{"n_layer": 8, "d_model": 256, "n_experts": 64, "experts_per_token": 2, "d_expert": 384, "d_shared_expert": 0, "activation": "squared_relu", "moe_layers": [0, 2, 4, 6], "router_score": "softmax", "normalize_top_k": true, "routed_scale": 1.0, "balance_loss": 0.0111, "balance_bias": false, "init_std_router": 0.0313, "lr_router": 0.000547, "n_head": 3, "n_kv_head": 3, "head_dim": 128, "vocab_size": 16384, "norm": "layernorm", "norm_place": "pre", "norm_eps": 1e-06, "positions": "rope", "rope_base": 500000.0, "rope_fraction": 0.5, "qk_norm": false, "attn_scale": 0.0884, "tie_embeddings": false, "parallel_block": false, "init": "normal", "init_std_qkv": 0.0266, "init_std_o": 0.00542, "init_std_up": 0.0266, "init_std_down": 0.00332, "optimizer": "adamw", "lr": 0.00108, "beta1": 0.9, "beta2": 0.99, "weight_decay": 0.2, "lr_head": 0.0118, "warmup_steps": 241, "schedule": "wsd", "decay_fraction": 0.678, "decay_shape": "linear", "final_lr_fraction": 0.1, "batch_tokens": 65536, "seq_len": 256, "doc_mask": false, "train_tokens": 643100000, "steps": 9813, "dataset": "wikipedia_en"}
Below are experts of layer 2 (counted from 0) of a mixture-of-experts language model. Rows are named router (the router's row for the expert), up (a neuron's input weights, with its number), down (a neuron's output weights, with its number) and show model dimensions 0-255. Each number is 500 + 40 x the weight over its row's rms, rounded and kept within 0 to 999. Numbers have three digits each.
Before each expert's rows: "mostly gets" lists some tokens that are sent to it at least half of the time; "gets" lists some tokens that make up at least twice as much of what it gets as of all text. This comes from a sample of Wikipedia text that the model never trained on. Tokens count by the router's weight.

# expert 2
mostly gets: "ection", " core", " interview", " principal", "rox", "romosome"
gets: " |", ";", ":", "}", "inal", " interview"
router:476497513481523531485496591535505520476519481522454570455453522562505515555545471437551495507607529466529513537500529468519497449539523527540472565558466505507485469497450429495456537480466406561477494522443499553498455538474548479466556380513511529467465489468582501486502587530531426530583529513457506533503570455424544526549475482486492585491494549496460524589459514435514495493501492425510488501557524553522566513542438545446448482459502412487452464473519513509503545408509516513487474506499476475473504530431542478485520511483526471456524581484537516519458554449572562496544510459466510500584486531440492418479491452469490400537478456526485504493547466509504548576533541469446492481502443482511471556518480488466486509475508538538514450469534467508482561440494437
up8:509490447461542488467494473485487500525498475467546533491495475489513492519497541478514471546425483539593476507486492515493546451433516489463478488498453528570535458529562515467455535494467500502542527520530532422440532519496501509495507439514572495443506554501407461474482447551538515492477500468515518523474526485459414527481449537605529505484517505512480514461531461530495443573498526527594480547494456473485420470519433591460453549637518508468493451457538485499531466441493456518434530550458562501475552505490477479514520454479533503437564459464558512514459519499550472579448440583492482437512517481509538522551447528529516514503420437553463464472501542464500443459517417578522511436464488545485590532452455504587522489437512474449475519521395511468498536503466510
down8:504503601508556458542514529448508510498447564555510417436502489400484489516472529501451557534498523477510439503506528487504503552587471586477437514540514537531564533492481517524544480442436491571529464560505482462499513520511542552526453465520506515491437487501555511498512556541465464497471439485488595514520507464435521437511444549455496519521553562478455466545531546540505518428528498501550571481540467542476463402509521512540571566606566484495503578494559456440457490497478525493517539460493459484476448465478417497485493489447409476526546464445466485462467516540509429525488533492471523501475409517502562499445434466508494446558473479466552480476542481549495503449418475477510541569467493465518476528585523495572456522513489486471485516501457501507555459496531471
up9:526516561524529489487513515409498533489592530451523487502547433403509472451411448504500499508509467511439503551460471467488493498470438556460590532482495560463484582459424491498526533504510565475520479529497506526466505523559506471458501481576486476556525488498508501492461467488496527546464525483513504445463512538491525446533438426579559470464466538542548514460502447471451495493570544437562538505467508509477510502477477539428486437520468564538576515446511484509515456568465528476499498513538524479485442450524521525527420495514434499428514470461468527502428500477477442521529562448460569446482508502498540516616456513518545485542440439502489570550536472546454479537442441560481416513559510524478492460559556495483522514405519517423505550576532528487488478494517476
down9:650553499470471545426528518515553445521543564506520516567567533490486398501574503451462480515480508460499499563545537539520514507499458563503525533467586549474464536439488495504513554537488549378467581517479516528503465451495463520434459563549519460511454441464491461434515486492503518503474530533466447479361508547440542490518462486514458521487499490466480494508481512500594488536553464487452518516598427544533518523503499470470457443507419468527518495462547530472503551522497478490450449489480468550497486604507507542505489487478532507486421489558495495469535497472541526510513457507548555500507575498436528526539481462565459454441495508499446564536492442513489526466551547486468456487489499529520492447445474464511457586511479489527535477481477469536485534503506570
up10:494415495520476456447497494473509484596434505541490486482498523409434506455456541508516434544474527515526460451529500491480501503509468493516567487468502491424469456490499553497486411486570517492591525515489446505482543519446519553467445550492508512541565601454477529497474475453517499460470511546564562481513507523522512472470487521548473459532469526535496477454528507510498486454463541515439483492444487391515452492463517483485517522535483548546632488512501516493475525529517459530461489467573539457519528474505461482494534450552453568483501459521540532507528470545506483495479507475494496449438467418507523555555387538451526636422494517446579493546498503471437551550492460539488454600505526489524480477400462474529485509514488556528509494521481602506513465465449473
down10:502519555459488515514521519607457445574443518449501494523473464509465466487439465547478496534511540508558485469466510498531553454454518478434463514568481499577547514549462434491496576439460499471423448499533487399537533525495453507557466502510484564510537485518479505533454468498472520503435523528511438480555494482565495457526466580484487447489520514470494439416505449526466474504400483510531534456463516444458500558473441511506565458476555472503471482455573489476517521515558499459500492465515578468545524444488543477488527417493444555493443484540523568480521438484494502487454536449534510519517526486584489542484479549505444513537492513457514496523498481467411582583448560539536494533492523520489542535534510618502458460501521502464465556465538422498577483431462545
up11:501469490491486473502488386504496519466499434554529448484424501563495510520422496506483532484448460447543498473502449566435570541492487498509486512457574481575449512366489488629466506548540507489474544530576463517517496458510536434506497477503545524467502603488449463423584466492437515462557503477480540474500539521453480525476583445543506478430554525499490482513567498460454489484489490470462490480438544448499487525472471481539460553498466500496539511519516483507559447521426492483449513481477470527507458545517539505530480473541491481486491548558533539502527462511507460525475522517532533460500521521512429546545519426434435547572397509495530560532401466455502452503549449435564471483437479506502519538455523483504528502461586455554537521517498514498487566528525496
down11:450442444502446571507512488577457511472437467512531530486519512464454493502523529467568504565514551463479499496504552546502431477565491575527452470453518504540478454417490555446488539431508454481471556535514525540534523537499515467601487617446444501504442459474533513464526516411512507539492471592437507553464451460451504483503534483513569558547564453498607476467494455453483485504572485541411477473537527516461477462478522455488485500490497520509457475505571447509511536511505504467541475471480470586516463502462514473485439539512498466482476554493529479513519435559556579477517484532543462551506474491491498478536535538512536446518487471473456525503540549474565576557490436483421468474533443517452505571544464457567503519552488485469504494585483536439496451459545518